Experts of a small language model: vocabulary 19607.
Below are experts of layer 6 (counted from 0) of a mixture-of-experts language model. Rows are named router (the router's row for the expert), gate (a neuron's input weights, with its number), up (a neuron's input weights, with its number), down (a neuron's output weights, with its number) and show model dimensions 0-191. Each number is 128 + 32 x the weight over its row's rms, rounded and kept within 0 to 255.
Before each expert's rows: a language model's description of what the expert responds to. This comes from a sample of Wikipedia text that the model never trained on.

# expert 13
It responds to: Line breaks, section-title ends and biography or taxobox field words such as Born, Died, Genus, Phylum and Binomial, plus assorted content words.
router [161 143  88 115 140 157 136 162 105 100 113 102 122 123 130 110 128  91 120 137 137  95 132 104 152 103 159  90  82 153  90 141 104 177  91 174 117  99  79 127  55 103 105 113 142 144 175 144 114 181 110  99 135 173 102 147  46 157  54 105 144  90  88 106  81 147  87 122  94 107 114 163 165 119 166 173 114 133 148 123  54 148 141 142 115 111 140  87  99 106 148 151  98  87  87 171 108  91 108 148 157 113 148 155  98 101 172  82 111 123 118 141 182 157 128 138 140 194 145 133 176 173 167 176 175  84 106 186 118 143 153  91 158 176 157 109 153 125 138 133  69  95 115 112 150  92 121  85 174 105 148  84 189 138 187 178 131 102  88 129 129  91 161  81 108  69 210  63  94 100 116  98 126 141  87 175 158 132  97 146 127 133  85  84 122 125 135 135 157 100 126 109]
gate0 [188 198 116 104 120 128 136 119  94 119  65 122  10 101 255 141 114 114  98 122 115  52  76  82 130 113 112 115 143 120 145 136  99 170  98 145 141  87 151 153 135 132 120 154 163 140 175 138 153 173 155  97 150 123 109 154  95 181  82 153 111  99 113 128  97 163 155 137  92 123 122 126 101 147  83 147 103 115 110 104  88 153 136 204 120  73 156  87 165  92 157 102 150 106 151 120 124 132 122 166 114  72 119 164  94 163 184 130 131  92 148 120  87 101  72 139 196 117 148  87 115 105 132 167 150  92 112 121 121 100 128 142 132 141 168 108 121 102 161 128 110 129 131 160 124 148 143 118 166 143 147 120 131 175 207  94 141 126 155  84 136 121 120  82 175 105 204 155 144 139 142  89 141 127 111 145  91 156 135 140 109  97 107 100 121 103 115 143 158  39 151  97]
up0 [ 29  94 122 158 141 149 113 161 123  92 196 120 211 140  67  86 139 158 141 138 176 191 155 131 124 165 161 132  91 172 125 130 160 108 133 170  87 167 105 155 103 131 106 108 120 105 111 128  74  68 108 138  84 144 107 112 142  81 193  71 157 160 110 154 173  94 114 149 148  93 125 136 127 136 174 102 112 111 145 160 161  93 147  72 121 147 112 195  90 148 139 179 120 130 105 171 111 105 103 109 124 166 175 124 170  66  74 128 120 107 115 135 160 128 143 142  73 126 146 133 194 155 125  89 119 185 155 142 138 170 150 118 179 129 111 127 168 165  87 149 137 110 125 114 145 117 156 133 119 124 135 111 137  86  34 165 126 118  93 144  89 152 165 184  85 148  87  96  90 110 102 146 135  62 134 112 125  89 129 142 111 160 151 148  92 132 148  71 111 183  94 118]
down0 [ 97 118  97  94 138 134 132  87 174 191 129 140  97 113 200 127 122 111 147 185 101 150 117 156  83 150 114  81 181 164 177 174 145 135 100 110 131 127  46 145 119  76 153 124 105 165 137 102 145 155  92 116 130 115 135 186  96 148  94 116 153 128 155 107  90 151  87  85 195 174 155 142 139  73 156 107 185 131 180 113 115 169 157 175 167 121  88  30 141 130  87  99 125 138 119 161 123 136 101 159 151  68 142 148 127 131 101 103 128 108 132 141 117  78 121 143 137 143 142 145 134 169  77 101 128  67 137 144 134 113 161 143 207  96 121 113 136 123  80 112 106 155 139  77 143 114  66  86 136 124 107 141 139 131 154 184 114 172 109 119 177 125 141 150 133  93 124  55  65 128 146 139 125 108 111 120  55 177  55 127  71 160 150 140 119  73 153 131 149 100 127  89]
gate1 [187 150  59 159 142 163  86 224  86 126  87 138 112  99 136 125 144 128 129  84 142 110 141 147 151  97 124 103 122 126 134 117  97 119 151 213 163 137 152 122 148 103 140 143 165 142 194 159 112 159 146 111 133 138 103 171 167 129 159 117  98 124 123 137 178 138  70 211 111  76  78 218 148 137 135 216 123 144 171  94 179 120 116 115  87 159 133 171 105  73 145 125 160 105  92 150 183 181 114 179 132 137  91  52 147 119 120 133  91 128  87 154 170 154 118 136 157 141 103 113 120 123 135 149 163 124 118 118 149  69  95 142 144 122 144 148 144  94 100 186 120 137 136 148 108 101 152 153 128  76 148 161 172 159 123 117 136 166  87 127  50 125 151  88 133 103 101  82  93 127 193 117 129 101 107 132 106 159 128 167 138 122  74 182 126 111 126  69 146 151 120 100]
up1 [ 79 162 151  61 137  95 196  83 168 140 142 118 134 151 114 126  84 107  80 189  83 129 108 114 141 164 121 122 159 145 112 104 121  94 106  60  87 125 100 119 112 102  92  81 125  97  84 133 124  47  88 134  92 158 141  84 122  97  71 101 160  98  99  84  98 140 151  98 146 125 161  83 110 128 138  19 107  93 112 136  98 131 157 105 117  61 114  81 130 190 104 165 112 139 138  87  66 158 122  75  73 133 159 144 104 122 144 123 134 112 139 116 145 138 147 152 104  85 132  98 134 163 162 120 113 126 122 166 141 182 189  90 116 147 124  58 136 141 146 115 138 123  93 142 166 139 130  96  99 180  81 133  86  89  80 160 135 112 148 153 152 121 102 178 105 171 130 148 156 208  80 144 174 151 129 127 129  84 126  98 125 100 177  70 127 107 101 126 119  76 108 118]
down1 [139 163 131 151 141 121 116 125 162 184 134  61  80  98 111 123  88  24 184 135  76 152 121 102 126  89 137 145 143 147 132  99 140 142 144 137 117 164 162  98 189 112 121 159 134 134 135 190 167 120 129 156 150  93 140 165 126 159 128 106  78  75 118  89 116 120 115 139 152 140 149  94  89 157 133 141  97  80  87 111 138 202  61 144 117 127 133 171 130  48 117 134 116 113 100 131  94 109 115 112 102  50 121 143 121 142 143  85 108 105  91 148 183 136 106  84 136  88 106 146  80 106  90  82 132  96 120  71 139 120 152 105 120 159 161 124 152  89 116  90 163 173 135 159 126 137 182 142 103  72 178 149 134 127 144 147 182 135 185 102 115 145 157  77 121 118 111 118 157  78 137 112 103 167 171  70 178  64 119 150 140 128 123 179  99 166  51 169 122 131 192 111]
gate2 [120 151 117 161 126 188 126 182 127 134 144 120 111  99 129 166 121 105  64  88 147  94  95 123 114 140 134 134  99 139 130 105  73 110 185 138 187 135  88 107 147 104 153 129 114 132 104 138 162  98 105  31 122 132  88 124 146 161 132  12 143 135 156 161 119 116 103  89 210  97 126 151 143 129 154 183 133 181 113 141  96  94  97 191 139 120 118 134 143 130 141 148 136 119 140 131 165 131 157 123 108  96 146 105 100 162 149 168 161 172 119 212  79 194 103 176  75 128 144 134 178 194 110 128 184  53  73 137 120  94 145 112 163 102 166 180 116 191 161 192 110 129  88 139 124 125 127 156 118 171  90 129 126 152 127 145  95 112 188 120 139  94 130 118  95 155  89 110 124 127 176 109 111 120 140 147 136 115 130 171  81 115 140 162 156  98 162 119 187 127 155  91]
up2 [108  77 132 138 155 132 109 138 143 189 163  99 110 169 203 154 123 138 133  89 148 125 165 127 103 104 140  72  91 169 117 110 160 127 120 134 123 143 171 116 131 128 112 108 112 124  95  61 152 191 141 127  82  75 109 109 136  63  80 126 106  86 119 148  82 149 125 127 110 132  64 140 117 169  55  97  48 109  90 100 142  80 117 113 113 173 148 170 153  39 157 134 120 122  96 106  70 130 110 123 183 133 114 175 123 147  99  75 142 160 123 114 124  62 141 120 137 165  96 185  99 114  81 121 112 158 190 119 103 116 107 164 157 135 158 111 120 133 122 111 141 111 141 172 181 133 121 131 139  70 146  97 147  93 117  98 187  89  95 193 108 140 125  95 131 119 104 159 132 166 121 102 119 147 153 169 144 174 143 121 192 194  61 123 115 131 142 203 154 137 116 175]
down2 [106  63 146 128 189 160 148 114 181 157  98 142 110 142 116 136 133 151 132 146 132 111 126 140 133  88  97 148 136  77 102 126  99 160 137 111 147  80 167 168  88 183 187 135 195 159 174  90  87 166 201  74 120 106 141 143 116 144 134 122 131 149 134 119 153 105 159 142  27 119 103  66  98 135 129 138  95  84  92 171 133 115 103 131 127 106 102 163 156 113 155 120 130 159 113 157 132  77 160 118 112 120 162 187 146 139 125 133 151 171 137  98 102 136 110 117 103 134 133 150  20 127 168 135 114 107 135 138 188 151 122 121 176 127 123 125 112 109  99 107 194 152 190  89 118 211 116 133 127  65  63  76 125 182 116 149  90 162 162 130 108 105 177 133  67 137  93 128 136  85 165 177  86 112 149 136 140 195 157 131 149 125 111 113 140 160 120 103 166 115 156 180]

# expert 59
It responds to: Labels in election tables, sports stats and infobox fields, such as Votes, Candidate, %, Attendance, Casualties, Party, Strikeouts.
router [131 113   9  78 138 154 157 171 151  98  74 128 119 115 123 107 153  94 131  96 118 115 112  96 137 132 169 113  73 140 132 118 104 149 150 167 104  69 100 146 110 105 120  93 162 109 153 114 150 165 133 117  81 219  80 165 101 142 112 136 123 103 123 131  60 172 107 137 102  76 130 163 135 158 134 179 100 123 137 149 123 133 132 134 118 119 154 100 116 138 167 164 149  98 115 165  40  67 126 152  77 101 140 140 123  94 134 100 108 113 136 167 119 141  84 145 170 172 160 124 164 132 108 192 156 128 101 158 166 137 123  98 149 193 153 133 153 148 149 187  87 140 125  96 145  71 171 128 152 127 184  89 169 102 170 187 175 143 109 151 124 118 168  75  56  89 190  91  98  84 135 132 162 105 118 159 124 110 130 150  88  83  79 122  83 114 151 115 123 102  95 110]
gate1 [116 222 146 119 108  98 148 127 149 134 115 144 110 159 151 124 155  84 168 201 149 130 149 120  72 170 171 141 158 164  68 108 151 166  75  81 116 100 152 138 162 152 142  85 159 150 124 106 147 152 126 137 109 172 168 163 139 154  61 153 120 135 134 151 131  93 104 139 140  55 158 106 161 133 114 140 162 115 135 121 131 163 117 161 152 128 150 145  52 118 101 143 151  71  89 120 168 117 180 126  80 131 157 147  74 112 119 104 155 124  97 210 183 114 163 106 168  86  82  78 142 108 134 149 130 113 159 102 101 154 169 113  98  74 137  87 160 166 161 192 157 165 161 123 161 161  91 116 101 145 146 108 113 178 107 139 150 181  98 115 186 107 124 127 131  92 137 159 138 111 104 137 210 140 123 136 153 116  39 114 107 153 128 163 125 103 131  94 126 141  40 146]
up1 [191  60 139  99 143 136 158 110  72  96 185 119 156 113 151 123 105 142 110  66 140 126  61 118 186 113 119  86 104  97 162 142 104 118 144 134 173 163 118 137 127 134  91 183 122 101 107 136 138 150 119 105 166  92  99  98 119 122 147 101 114 132 123  85  93 155 149 152 133 147  98 168 107 104 121 115  74  92 153 165  87 104  91  78  93 105 117 101 231  87 182 129 110 145 202 116  81 143  80 121 179  88 109 132 158 163 138 182  94  75 131  68  88 144  98 136 104 171 155 172 102 124 107  93 128 119 130 155 157  79  90 146 131 239 116 182 132  84 110  75  87  96  98 151 120 111 142 133 155 142 140 142 146 104 133 124 111  89 154 121  96 154 133  74 116 173 175 101 113 127 146 107  98 104 125 123  93 171 180  88 156  84 144  84 135 117 136 158 114 108 171 114]
down1 [107 140 160 118 134  68 130 161 141 100 109  83 127 107 110 128 189 128 148 119 110 135 161 171 127 180  82 172 131 143 113 158 125 127 114 121  62  96  87 123 112 127 138 138 105 178  80  59  87 146  99 153 135 140 161 114 154 145  79 154 134 130 124 152 142 120 143  39 140  64 115 128 122 105 136 153 129  85 132 131 158 193 184 214 150 115  95 108  84 104 138 112 178 104 152 134 149 131 158 109 123 212 150 172 144 141 118 163 200 136 117 149  65 135 131 143 172  70 103 116 162 137  57 134 100 165 133 139 103 141 108 221 203  42  98 129 123 125 129 167 135 148 164 103 117  96 158 117  88 128 139 152 174 149 182 103 142 127 136 142  97 115  70 147 104 147 168 175 140 146 120 126  92 141 125 120 170 117  96  89 158 191 133 136 131 170 136 128 158 147  88 105]
gate2 [ 98 108  81 145 110 134 116 126 131 144 127  77 194 102 135 107 127 165 120 100 121 100 162 109 146 121 170 112 169 120  60 128  65 120 166 188 115  85 116 126 162 177 170 126 136 189 163 101 125 133 150 123 124 140  67 145 107  99 106 147 135 137 142 140  93 126  96 102 149 119  77 149 141 115 132 155 143  85 144 177 131 112 137  68 180 140 150 126  81  97 138  89 165  70 128 191  83  99  62 113 156 122 131 118 120 169  97 145  92  47 136 141 134 132  54 165 147 225 204 120 147 145 104 134  99 120 104 111 166  84 110 146 130 144 148 107  74 100 143 222 157 130 105  93 109 173 110 125 127 128 119 112  93 129 180 152 165 101 115  79 130 143 130  42  81 151 153 144 152 139 107  87  74 156 127 168 116 188 128 135 169 151 129 116 157  97  95 137 149  95 136 115]
up2 [171 166 180 111 146 129 107 159  75 106 135 135  65 138 107 132 131  97 145 168 157 123 115 103 110 106 108 130  81 131 150 111 144 153  92  94 160 133 155 144 106  91  70 154 124  80 110 152  71  76 116 100 121 117 187 138 125 190 145  97 134 122 111 126  98 137 167 141 111 109 167 115 125 150 135 108  96 198 152 102 121 164  95 143  81 100 162 108 163 128 104 203 112 183 110 113 160 193 159 143  59 121 140 131 142  91 123  48 153 162 117 102 149 135 202 102 103  68  71  75 121 142 186 136 132 148 155 123  64  93 167 107 153  87 129 150 150 149 133   3 109 134 162 145 143 114 114 108 135  97 134 152 152 131  98 160  91 144 148 155 108  97 127 166 151 104 127 148 133 127 150 138 193  93 105  96 131 107 141 151 130  35 119  89  81 180 134 119 138 105 103 138]
down2 [110 127 147 186 132 137 140 107 123 120 159 118 154 105 127 140  94 147 216 116 122 116 164 194 141 123 118 124 151 138  84  87  94 128 118 116 113 140 150 156 187  72 204 115 106 106 189 159 160  91 115 137 103 163  96 142 125  66 127 148 137 105 112 148  88  71 133 134 140 110 154 112 103 127 129 126 137  82 199  93 133 156 171 121 198 179 140 154 108 139  71 133 180  88 133 103 104  89  74  94 114  89 145  72 158 167  96  96  92 118 142 140  68 126 104 163 142 151 211 101  95 151  78  79 175 119  87 104 243 175 155 170  88 137 168 139 139 111 130 118 135 157 125 125 140  65 125 109 100 109  95 111  97  62  84 147 133 153 111 140 135 162 148  72 145 135 130 132 117  67 110 108 130 130 148 104 110 112 152 111 146 114 159 132 101 104 100 155 163  79 139 156]
gate3 [150 100  85 103 163 155 197 134 159 159  97 106  81 103 113 105 104  97 160 152 164 118 134 127  72 125 143  86 102 146 155 138 114  94 115 122  73 110 158 138 125  68 140 138 130 166 146 202 144 158 115 124 115  75 125  94 116 102 110  99 135  77 153  60 109 130  83 162 114  86  98 169 135 217 137 120  93 122 146 170  86  92 123 107 145 116 146 133 116  85 133 133 125 150  82 106 130  83 115 157 152 158 113 117 146  71 120 115 158 131 150 130 141 114 119 153  80 135 155 163 136 157 175  91 141  63 164 160 150 152 137  91 171 132 154  84 185 102 104 182  83 101  98  58 137 101 125 101 137 138  42 120 171 176 137 138 127  91 136 188 137  86 104 111 107 143 157  78 112  73 182 105 125 107 131 126 143 179 108 228 168  70 109 124  95 135 162 107 118 121  85 161]
up3 [112 153 144 175  85 198 180 113 100 107 133 114 116 145 166 169 154 157 132 106 123 143 132 110 166 129 113 175 107  87  96 110 128 212 155 105 145 119  76 119 143 163 132 114 162 129  98  93 146 112 112  87 122 208 142 147 116 154 114 121 169 205  93 170 146 132 122  73 136 195 122 114  84  77 120 130 139 108 145  74 160 189 136 129 141 120 141 127 143 146 117  89 153 118 153 167 124 142  72 123 113  94 161 157 130 201 186  83  93 131 180 120  68 121 146 155 129 157 163  82 133 146  99 132 129 157 103 102  76 147 153 159  52 108 129 117 120 148 156  27 132 125 107 178 138  92 130 106 142 145 139 131 102  86  91  81 134 143 153  67  90 127 144 109 123 112  68 126 145 168  79 108 149 158 138 175 115 103 175  77  52 157 158 129 138  92 105 122 178 138 144 119]
down3 [114 111  49  97 164 137 148  71 162 134  79 113 125 103 178 109 127 172 100 176  40 109  86  80 141  66 139  86 130 163 125 134 150 139 155 129 191  81  90 120  95  95 103 114 143 127 218 145 104 145 153  69 104 111 135 108  78 113  95 140 101 122 106 122 153 158 101 140  92 147 105 208 117 148 196 119 107 105 167  31 123 129 145 121 134 148 150 140 118  97 160 140 145 130 155 155 161 125 133 112 170  96  98  82 107 120 128 108  95  95 117 105 112 103 156 112 131 101 191  81  86 115 128 124 118 125 207 135 126  96  92 124 108 180 150 141 110 104  78 122  93 122  97  50  77 121 142 117 166 119 123 102 108 156 109 114 116 171 141  72 128 105 159  87 106 155 170 158  60 128  69  86 143 102 109 180 136 107 134 156 124 148 106 110  94 122  84 155 126 113  99 115]

# expert 9
It responds to: Word-initial pieces, mostly single capital letters, starting names or foreign words in lists and tables, such as D in Daugava, B in Blythe, Gro in Grover.
router [161 159  95  99 157 161 124 169 103 102 106 106 114 114 144 128 151  79 110 132 123  95 118  73 152 107 184  90 109 160 104  80  98 178 120 166 128  84 102 135  61  92 103 114 164 115 165 141 148 126  92 108  49 168 124 126  63 141  94  91 171 112  75 111 128 153  76 159 107 119 118 161 175 183 180 157  59 117 168 119 101 158 127 160  99  90 182  96 105 155 144 199 139 105  87 156  75 120 104 131  81  98 128 129 120  95 138  63 114 114 127 147 182 138 141 111 139 176 151 116 177 154 139 200 178 139 108 162 114 134 149  56 147 158 154 128 166 164 119 162  77 107 110 105 139  77 139  91 180  88 133  92 129 136 174 158 158 140  99 100 127 117 136  98  95  99 182 119 128 147 110  59 157 145 117 157 151 119 143 163 110  95  86  91 112 109 160  93 174 103 101 111]
gate0 [114 120 116 142 134  95 118 189 161 115  30 133 122  64 143 123 133 144 103 136 113 139 159  60 153 139 156 156 110 142 149 162  89 128 150 143 155 126 109 101  86  52 110 177 114 145 179 154 118 148 123 126  85 167 116 158 128 123  82 162  73 122 142 123 124 179 120 168 107 149  97 195 120 189  89 146  66 137 110 129  51 122  94 116 131 107 121 107 162 123 175 138 153 108 159 164  82 132 131 149 154  94 105 115 103 171 150 145 108 124  90 129 129 136 111 127 139 184 105 136  98 118  90 182 114 137  71 110 130  69  99  76 126 184 113  88 169  82 120 113 111 138  56 114  96 146 153 103 105 172 139  92 151 151 149 107  98 130 133  99 128  48 133  57  80 137 120 152 110 189 173 100 150 147 103 161 155 118  98 110 109 112  45  91 135 149 121 170 125  57  90 142]
up0 [ 45 122 108 112 113  89  68 147 138 124  52 135 135  71 153 145 122 120 109 150 108 137 128  78 139 154 133 171 134 113 138 186  99 120 149 120 191 143 112 122  87  76 129 173  93 109 186 146 130 154 180 134  90 138 120 138 143 132 116 166  90 117 127 135 109 181 151 167 118 165 128 151 117 136  73 111  68 161 132 135  97 179  93 107 134 125 137  90 152  81 169 100 132 122 173 122  56 120 105 150 184  84  80 161  97 146 180 117 121 145 119 157 140 112  99 151 158 183 134 150  99 133 124 166 114 157 103 135 100  96 125  73 108 208 109 130 127  85  95  95 130 174 116 125 146 150 146 144  94 206 148  91 128 128 191 115  85 107 115 110 142 101 161 105  56 118 106 141  90 149 169 118 125 126 102 186 149 105 117 110  82 132   0 122 159 131 148 134 121 101 125 142]
down0 [173 121  94  78 125 133 116 115 151 156 158 128 109 184  98  73 138  64  52 124  34 142 153 165 196 157  70 147 101  70  70  99 154 137 102 145 135 102 146 153 132 147 126  87  95  88 109 184 158 116 119 194 132 187 189  88 119  33  79 118 108 140 149 115 107  78 195 128 113  69 146 138 166 147 131 113 125 149 106 110 104  98 155 110 128 151 139 130 149 103  87  55 142 135 129 119 134 137 115  92 140 126 106 152  74  94  89 136 131 168 163 153 207 157 133 132 164 146 129  97 113 132 134 152 119 152 187 118 129 142 124 133 101 157 145 117  92 191  84 124 109 100 129 164 115  87 139 145 134  99 128 136 123 131 170 119  99 133 124  81 134 148 171 126 145 120 110 202 154 117 135 166 195 132  94 214  95 108 160 109 143 156 106  99 107 132 138 124 133 150 131 108]
gate1 [118 117  70 130 109 111 136 158  98 138 105 120 139  97 102 148 113  94 114  68 101 127  52 114 115  86 180  99 144 137 139 131 138 113 118 158  87 130 115 123 181 113 165 131 126 132 151 163  99 106 127 113  77 201 110 159  76 116 115 119 136  87 140 134 136 176 133 170 100 140 126 155 174 193  85  99  95 113 141 140 120 114 142 105  87 151 164 155  95 101 162 136 128 116  81 169 112 123 123 120 108 111  81 126 168  75 152 145 102 110 136 159 129 137 111  93 118 151 171 180 166 147 202 148  88 179 157  99 123 131 123 114 149 183 112 146  97  97 102 165 133 131 107 111 163  87 163 151 186 182 144  62 138 102 129 120 117 159 129 102  80 121 163 184 124 113  78  77 153 171 178 136 144 167 113 125 192 108 105 127 114 137   2 159 114 133 209  85 108 103  57  89]
up1 [127 108 129 141 162 155 132 113 149 108 128  92  94 157 147  93 100 180 124 163 102 106 177 121 151 143 100 107  87 158 125 100 103 174  95 131 148  80 107 160  98 146  79  83 187 100  96  93 141  92 101 129 167 120 132 102 123 149 120  74 115 134 129 131  93 106 108 119 145 100 116 106  55 129 147 147 168 137 124  65 128 115 129 115 181  60  55 139 163 129 104 150 159 103 137  86 135  81 129 164 108 125 154 134  95 171 111  95 137 150 126 130 128 169 124 162 137 109 117  94 105 129 110  58 195  76  93 154 178 113 138 159 141  93 178  91 177 169 160  71 142 136 154 119 127 208 162 125  86  88  74 154 135 140 109 152 171  92  75 164 162 127 102  81 178 134 199 142  92  84  90 147 133  54 134 151  93 132 174 143  95 132 182 130 130 116  61 164 140 117 196 146]
down1 [109 117 115 175 116 154 112 208 113 107 212 120  92 121 151 173 121 110 109 109 132  84 101 132 132  47 176  92 118 131 169  47  97 154  72  79  61 132 128 182 160 126 117 116 109 122  61 133 106 148  84  88 124 125 151  95 134 135 102 145 177 121 129 111 103 156 133 118 128 118 131  91 127 143 130 150 155 125 170 110 113 135  83 144 136 163  84 145 173 165 123 120 168 142 168  77  99 107 174 174  95  75 162  48 138 109 125 155 130 129 109 123 118 183 106 136 107 101 141 172 126 148 153 134 166 109 108  94 130 122 133 196 128 104  68 167  97  91  56 126 156  80 147 141 137 167 101  76 186  74 175 101 124 118 148 135 171 105 130 124 145 153 134 138 133 159 202 121 163  82 145  85 116 111 124 144 114 114 136 151 129  98 147 142  76 147 119 159 110 102 212  77]
gate2 [136 129  56  99 164 192  95 183 141 125  86 129  87 115 156 111  76 130 104 152 141 114 120 113 138  57 104  79 147 151  95 117 100 119 142 155  68  49 112 179 148 114  71 108 146  72  87 180 144 172 115 100  97 151  67 164 165 152  53 121 130 124 133 145  72 144  66 123  79 126 124  93 140 173 142 169 108 100 204 130 109 148 177 142  76 126 148 106 149 168 114 132 178  97 127 141  94 106 107 198  95 135 121 115 111  88 105 114 115 132 113 172  95 187  92 174 153 146 150 119  84 134 173 138 159  81  69 115 155 101 164 130 140 151 108  79 141 149 135 168 145 161 116 108 130  69 155 126 151 105 147 159 136 138 150 158 105  92  93  86 144 117 180  96 111  99 156 104  94 109 106 115 128  94 141 117 116 146 144 159 115  74  99  92 107  89 121 124 183  98  80 136]
up2 [ 89 153 181 128  83 124  84 182 157 163 154 135 152 155 114 162 158 133  70 147 133 146 110 176 133 170 113 170 131  97 131 134  69 209 142  95 174 163 181  52  96 134 163 173 161 142 154 190 186 135 139  91 154 119 119  38 125 139 171  79 117 127  91  98 187 140 191 126  97 164 112 165 121  73 109 112 151 192 119 135 168 154 133 186 119  96 114 161 118  51 158 117  86 128  90 164 146 148 121 140 144 134 139 122 158 103 119 112 125 171 182 105 149  97 174 132 139 170 101 134 157 139 118 133 124 174 134  83 102  89 130 155  75  91 145 216 136 139 126  79 143 146 132 150 106 140 149 129  97 171 142 131 109  82 109 138 162 166 137 110 139 141  92 151 144 151  64 128 130 175 186 134 144 184 162 129 135 135 120 128 142 117 131 163 167 139 165 122 132 158  93 104]
down2 [101 157 141 145 124 119 177 115 107 116 117  87 109 125 155 130 114  74 135 154 140 111 185  74  92 163 170 157 130 133 136 153 115 106  62 159 181  98 125 128 123  87 122 105 101 160 178 135 184 148  89 106 126  83 113 133  54 153 151 148 130  72 121  82  80 162  67  84 151 119 151  97 110 104 126 123 129 148 143 183 130 149 162 152 169 166 118  87 125 135 118 128 144 158  78 127 136 118 122  74 152 143 156 170  88 117 113 102 200 135 223  50 190  94 134 144  99 144 135 125 130 191 155 141 117 158  64 138 117 109 228  67 112  86 128  63 136 154 192 192 119 106  88 132 133 109  92  96 131 109 124 120 131 134 170 104 125  85 127 131 145 107  87 145  97 175 126 141 183 155  99 105 133 135  87 138 137 123 115 119  94 166 132 124 137  82 105  78 146 155 171 137]